Weights of a small mixture-of-experts language model, trained from scratch on English Wikipedia.
Training: a variant of SOAP for the experts, 276M tokens, 4417 steps.
Below are experts of layer 8 (counted from 0) of a mixture-of-experts language model. Rows are named router (the router's row for the expert), gate (a neuron's input weights, with its number), up (a neuron's input weights, with its number), down (a neuron's output weights, with its number) and show model dimensions 0-223. Each number is 128 + 32 x the weight over its row's rms, rounded and kept within 0 to 255. Numbers have three digits each.
Before each expert's rows: "comes after" lists some tokens at least twice as common just before its tokens as in all text. This comes from a sample of Wikipedia text that the model never trained on. Tokens count by the router's weight.

# expert 23
comes after: ".", ",", " The", " the", " that", "The"
router:115106089164166133086131139101151152104143144113104141104091075099142084112115150153113170075105162173143132106130084136179087084067124127127133090142160135132106112235097158081128121111140115117182107083146172094052119115125134194109137113063091143141189072170111134177140132149098147102164139196093114088101156201169182101150125173142063116157095110181123130104163142140111146137130075194137162094141091148168113096138124162156068126126119128121176145099150123109103083139107110083159108125096138115109167091189149125139102112056114105106057078164109078145145157090112159079169202089145143158161154118146123113098145116136139147073137167139139134100160119114191111147155
gate1:116217139097082137159084085123072116157139087122096135098154099104139162172148129161172069073137119075119122132134173127109115147071155147108190105043133159129105144104119119129090068152115089135098138155167120160158169085177098102171164114103077184044090104100104148125113095100130076136177132121170099163195177065192130137144139099142129063166142101137146112176152195166136078158150106069167142150181152110065124096128145130133128176106129115148145148116123111167143135168109124124156115097125116138129110118159139119131168123094079107127137135139175083073112133111167107110103110179104143129136156125100091122095115173058124062144081092107115136078119132131082112188106
up1:151168123080144142133150120139052097158154080136095080113113062076128139160105140084116109119129100042135145100098169128118156119061134144103131117110082145138104142092135088143166090156144101121075130136159097145125131110204096036170178091096169139091134128052126093122080117051160105175154083111134108123187104052159125132085123084137099106154168121164136137154094151112121111130103124056133175181188144136112167109160205116099168117126068149145099125144084098132125154199167100123115170084131129153068122132144092147130129155178151129095145148121138109098076084082092141147116140158105144116150119114116122111120127188104095091180096159140107087127111146165151109153073
down1:115122133139156138130140105119105113121171172105134129157109162176109091121159128099174106170122155145101150069146091127173143122149203132095093143099141082058095111112103127112193152206080091083090205133135131050169125124146113119129138165102126139162100117211122119091075129125067132132154136108140152117176096108109103109060094165101095188157125133152046103137089171055108119112101093116209097144094169129089148159176134167137184161146128143132132117136119132123104169150120169137082107093110151176134059125162109130120080135101131125119129110130121077171061168170064105176138138186134108101166111107118145161120162075095160129090150099173156166117123146138147092114168
gate2:129128171123097137133164116111133137100170105128132107107147173171122149120102109116091129186110092149135171141161153164085153083042100199137133119164158150120056117133136146122102103075139092071127094163173042115110157140127155182079194157156157068125090067120097102128111137108138110105096135102177077113159165109097107026128132109080083160117141141155158144154142132146143114099055137055146126093100124146134087170123149116095114117115136118163147145141146141082057105177140139102154117114131150056122119152093129140110139107114179146134085106133117149146146119108146129060141088063101157174115116164166024129154094123136139112089127189169160121148128100095190128162166
up2:160096106170129161151132121105160171167121193093062085154107089083048100102073128117085124081125103084105099098115115124164119115140152068162104140126095180145128183107147130118099191158138078137153173111102156126196196103159075131128096123095109159110136077077185125154113153139077126125107108092109137094120096120115131180188152120099100113074163133102112131113117215142143134166173176118099135139106105099142184130152181180107063190174144132100085149128098147102104108069088137102059105113128150110090176126150108132088160104121080091094126151100155109155143155116156109123140200120158109138160122091099131166177147133121191121096052119148129159149110137162126120105096
down2:137180158103153128141053160101158111086133182150108158143110134151139165202141097119205108125180144137103078115111133139093120109101144197093155130157137089154161152162137114080136164137156146126162106176124062164140094113113159106105134143094179077148124094159089133150114147134101091206108136106149139120197076129107151161143149105126106155051174144172134174100138240161152119151121105165119115160180151082079097111176156176127132125167141110179067119181113111118132165128132147069158224138124132089123131124089120137125120131141068140144101093162203186139109133155197142105142180104134092124153162132137122135095119123168077123061083130117152129135136120116154119143135
gate3:109093160134111174109107166096131115111108150118081121103206146050098121136130135149118209104185137112128095129144117109192144094139136152101109111152094111055091084136104108118097109123151158127146132118180142125142132178171138115126078088044099116125088144111107165117117171120098118103124183119095143142154168143133092127164149132071123156185199136117151085135104161117076117137122099096130158096102081121130108067153169121101095058064141166080160138156149114150160122130137207159165135158134171146106153167134168050111095112120152116175206174109141102162145076177175177111086111140177156146116135142164128141145112125144092176146142184102162145148108121116166185057171
up3:160152079126118140093088081107120181111133103130080198173110094123136131156080135132159107120112128090127100079067109102095114138082161081094098148085125162178110166109214158132137117123147106144155134119154160097095143127096146084064151128168153151186120172076111095044173120064141081114110155105168132055097148083147130120100083127145116112111109123140105160136122146158129164184162117125154111140167136121170118075061079152125163127160145154135095111082078143169037141088146087126109153171116137162110137152107175221159145181152128092153089105124127072067109138100104079142131123142130087098151141122138153122101108084094171113091127095151105176096147077148122085155109
down3:115113139045075135063107138107137102128114117158080091119102096146141074115141079152126123142148159094107143155131143096153168108146084180109127081099182123138150136075106084194119106100151174122124113107141078101127122144161150104095049125103170157084074165107075183145140149136117099097117135045131111158089141168121057119172103087101157156160146127151133158117133147064113073129131175183163113186081109101149152147165132093090104084245156154085141081145216106105134122165162183155192138135148109152097128123163101119136096099119118151129197115139172138103109156122147139100127098086112087137146107084102106173101165103126105138154125106105191096145091115141133144127120

# expert 37
comes after: " ", " (", "–", "5", "3", "4"
router:057086096153134141142143098097051107086093095154197156176105145173102169138161178174151119138117120151116110162079109150101166165125092169103129161139160059082150164112071131152074123158173100092158106145099115174100123092150161118133137114097118163085122097151147139111077097103085103128122094141102177152144138133122098153129157132135107104083098107132098135080141149065150090091127162133154112128098172154128119113127099057087149165059080132094173095165107195075060108168147116159132076141107114103186112149137137049140161105156137096126141131132089095126150101152185164088154130101114141064072175128073088200158106122158160154152176146082132123088123108152110114145116
gate0:166176148142072157096104167102113165185103103083105144114186098119112120113102091114079144142119139072186131088091075173132188136177139106127137149148174098047142103118124116210106142142105226147106162117119162132166088162129152093136144099109125147178104104078112130105105106083150121142119157120132139080160059147121141131154127091056125119122122188151121125154135187145176098151100124108104115088152195212121091151117111108157130124135112133111141105171115137108128175118089190177118162123076101162121134138091194114130123117119147126132071136128135175119199117105091173148168168116154124080103150082127109085182123146079120092119111133077092118145097040112089126100109
up0:137162077143136058131155066101143122078054186059096091071143103137097135162144154102128101106110147131121112158133149140122136142114166163114141104109082199164113144093142098132148123108124100131177116198186136106072086146160109136063137154156146107073190132171163141105126082150124162179055141125119107157191154107168117124147133124202113132176199147147087169145043079093120157143125114110154132120141120083150165093152165098129100144119134166125084119128120119133177114154178115083096119123228041157103146110087129155147103144174124163106140098108111074109105167144139124045126127157098142127167141115107122134080193140137101124163131145152120104131137152099109143127155
down0:119200160107205153120111185110113064101111124127150189137160114123161145093142183150159073100137114162168205127120102184072143121201166109121186095081066106131126128162165121109081075147096101135144103128153131127174168141131108126139125139084141072120146144124071117116082139146120145177110122133094141138141104139110130150135166154139093099122142147085087127099115120096106160139178079109198127109081182095152099110128128082171098095071128120138128185110060129138107133103082103126114143076121137100118098133159175057123122134083136124157158159140119095114111114057168117072108101132113115123128152165178165073071060123202147101100107099148099164111169116068109181115147
gate1:078197098044154170173121138164126144165093146109147121108149122125171150084101120072104154109083171077102127091155092112096118067160133107103116103179130118139099104105158141102130085119112134124110148128131091104095107096123146131127079136086170142143111149158111119167145134180144110158092129104121168135130199107100175190119121096056154159097140106159073180171168106131088121108155064165142183154075073197116118143115119136105166131131134142167114127152145169084137080125180122110122096126090125083159117118154114077067061089123111139079135163169194108120121140109121192165103169192117124119137142123102147067152126106085110149107125209172126123117076093198145105125184
up1:113177159188161143151117122102183119148091111137146168097096122075180155149068199076117099128132154104092164109151098150177129056132162125117130128136145158138119142103095138134160161092111175159054143152151096136155126144120154176166162096133136033133048079115161119072095086148149128207114174133143091116115140134134163121144086118137106139079132101078093110124120122145131148138100097105158124150137171133094101143108154058175154181146097147179110134079140146136099121110103093130134176130112126105097142155082167119144093103110141087079116152100093097129134133103111155093104115149167070169107107172022101114152128143051165121089078162113099137113134039101123180148116
down1:104141132093142143117149147123144098147133156085125102165043071089155119099086149206092149074177110148151180129102126107090110098106108134115145139130060152186102105119160128170138126070085093146143108127111136093148121194087104115083091168184086103137164114130159129185204123106141149164145107152151113169108176171105145104111078131144120130132175144076117114145072104165095147086179129086107149168137109088120113093132147151113145120097166173068079124126121101141141063078141178150148147139132115143079117109087086155211104094104119118135133104150153127133144088143131120138151197113123114117036104117113167143096173106186160063097082122109155152074150159137117143212150
gate2:177128172132116114142112140129117155152119095119120104134058140144128130136095154108129145135112143155148157152094156138116127094110135077099144153147178155176166130140148136196086140122134147107163097106106158126138143086103108121197152200062154129083136169104140073131108070118145148125182128147167122107219032110147087119049104125103062145157133075125180184135068194122172102098107147151130149136151115097167149107149103159118152136064125119138088115096137118096123146154186103107130164165110145161149207080088085185134075159124138139107109112104113136140132094066120113051134068130151133090162140127063132151162120157115092156131154165095183101158177094088099085091100
up2:105144138122079147142141187129149128088100129087161162130132155160100096141116130124124081141115145167108172175124132198081110165099157124155080099153154112082142144129106172184133091120102189154134095125141144117183137089058129144141192160141157203145113140130133128143088115067132193051210174179153151122173044090108057112116164129076082132121146133120146085115124161125137096155144173123182104120129125117185157180097110104150118115079151113144138146156121125067117152115114121151115136145120182177128143079052166158114107158153159108127147141160108176092128157045118102076113103153096171156129118120074116171175102148099119122119107177113152135121161092048119124135089
down2:160112146144104121107158165123129105137125167084184140138109155090120147111142106150190126092127183117142154123173195138109109169178093110159029142160166101122117124128113151113142098195079153144090119106129109127144138104145116136063165134106119110067178157103147047097134080053063182151107144124096163088102138172126146136115137102122113115072135149145076123146124146105155110130118129135125106117112198175106129125106135107101127073119111153089108091175138108103143081190149127136118100117085203111147117122101079093135082104181131211192123149153093128182092160134124094109096148106111053165122096112132145115181120145110056105167132134167195191127082134173128089093156

# expert 34
comes after: " the", " The", " a", " and", " in", "The"
router:112100147134124080109118190064076126093141163175140160188074140133139116109148123143088130117098082132132121182116124152085121203118207101167153154212164147060162154137099169152168087115171126204133149074170091150101103134107171151145093145103096097115148170114116123161147178131107147147143118140089136147139128142100137129102170146171152143077136113142113133094073081120092168082169153091121164140140142130181122062144078150133156103121149118134138124093124115081169125116089142072076185146114164138135123123158150091077193144110130146133083106161164107180120122106111117142198143149102138136088134116123164133112137132095136168054135103174222120127134098116119159073042
gate0:133084106168136152118133103120171147075126112041155125118109137095099160088171134061163146113107124099169160110088074162173151138089152112131128154106139140168123177154150121108216171054135137148116102172104130140115110167136190163183113138108093094158138141117105112125167108135104115178137141121196149155124060037151106056061140129121102064169136170078146152156112105121107122154158146196134147078142137143150131090146155091048164067175125136197162131172108103110151173120125098204133135140094096119138151134146144130117114146192127100097115100142102150160141165115142123165115126177166088152131095124132113133136118198123135122117112139114149176137175173079121143180082
up0:147106108110149120179126152091147075233153131180170112123101096181102133118131103159101101120109192120078116203142162136101148164094117143088102140089149129133110095129119110142150108118103134102101194119150118080152142119127103166134144153132092139122153143086066127149125112120118057103132121128123152125107113118198091130099129178134148145079107124151116158085147140164164165129118168112071099174172104142106184178176102139095123076080127082074134149147112109159151158145160171124156148178155100116098056156058120074110117135095217151136124145130143167077213080133126200163136161076134176164099095103180152159122163156107141115118093050107136135132154089125178121107131
down0:097158112167149109120103091171101101141125097107093114102152153154102139104110075117157102153150156084156135119177068186118108185077142112085056130077131106077193165131099152123139087150104092090151136172125115097109155135123117116160141107177150146131094162151140088139109101154133123117157117095106073125167144127139133122162092123112170094120153140117093149093117155172121146134132088080114132117158088126129130129101120114130095156133132135161144089055092136144078114189081187150080100115169138125135183114151176115127094184058065190186076126155133172122117093097146136144207071166140129149096078137108120088182171088149089061097041130174179079094127155133123188121165
gate1:073145187064122147147166160110133181113122141084099175109180128140143101185077144123091113075095159070106117211116189121135075168128141166159135168106119124135144142133116108115064114127125137106082108166106142199126134170116139166169166166137170104146123138135123115123138117119170153074154057198091153116191070126141130130055105099124112136134113113109083150119038110181160090088112131176167102132158101070134083109144107120124070044148121130145139120132143110152103136139192104138114187086084114125089098148160091143068096183158190122111118113182121148100121131129097086103100107123168143102164122114098066106114094177164105114145135167135120158140159129107118127096106
up1:142121157078156139089117158155096147111110138054116153153186144091109117142135128138146156167131082083170171159121096122088096119128116168183101133153166133066172110121231111136174127074093094095118056128170134079131115192168142103125139134129113142110127084136122080136133163157138072113127133161183133148148086124132092151115131187111106102105191150091161126111163118135144144173173112083144078135125157154115140149110144124097087110239125156125140085125051161064097098074132103174137134125101160089132113154126077101115143122122201140110139184129097120112161092117128130066148121176074100084057156139102148099107143096103140099130149171164099136080152135155082117128059
down1:104094118149136121115136130141084150138190141161100096101191050182124107134172110162125157090072121150092094133180173174139146135112102181102087140152120175116081098138102113115134149082169115108168118108092129143097119108074095174144159131107163179134130178142163109168174139145107095085168099156072123127148180106122134112178114118118150110157076166142171104078059089134150184152119130132137130096107098105129134150121141118130157169137125117151108102116195133088134045138095119173120095087104083121106124153196107095127109093149073104155179158075117127091141153124164143142077126099133071139190125084084134120114151047153127081055124105045108117105131054169124146106087
gate2:140157179118163158126122154149135108123095116090142167131149110113117146086129133076116193093121150109093133154044095111139152165160114156146139101121151105103101088159080114204103077089093147075107156099131077095145134147137135175194128188139101115097115176063121131135150167105082091169128124111165131141117127166159136131188151188185132160124102092089140131106198143143126092052082171129038133129108135115121136215126147181103109203160126147088118117206139170132142085153088107166099175141123122091111121086136144098163164144092138115095129105102152157162149161144089089104148186118151164127133140192148152120158119202127138136137122083108120108198090140102131094157098
up2:139165077089141158153134059068171163157108146161183163115144120130126128108107156124102116153157137133078131134163091209118144117150107172113101135101072126126172172111165152092146118126100045112103153138099171135137183113155148152048124158102151105123141105062134115143092145177089156123131097106130129135155153059154129111107163138140165088109125114107151105127115130138162057173158116150129110140093122154126056181087087159093112117167084174145173214138141068108098132121182145100112173133103142186108194074127109151153146135124120196091085119123172126146125151146162109117096093175115208107147123101156143095071122069143130140084084117136082153125184149100169174165119
down2:144101150100133058097077148095069116126106099130129100139095129087073098095144133152188116107113107147128108142104091114143102110120115128142148133150110074129172122131133079188105127065147124111144106141121149140125134101205105144163134096156121107082160087199150176161131156128090109092140136157108089110194161140199129149108135116139060112185179158166113180100128123108082124138113181104106079104127166121114108168125160170133096168118112115138143058115122107120115089170051116130095155110162174137156110165162154127133205144080120106111186075122073114124096133211143090141112186159137050144093129097133154063100198167147106145130171097120128150076135060106089102132120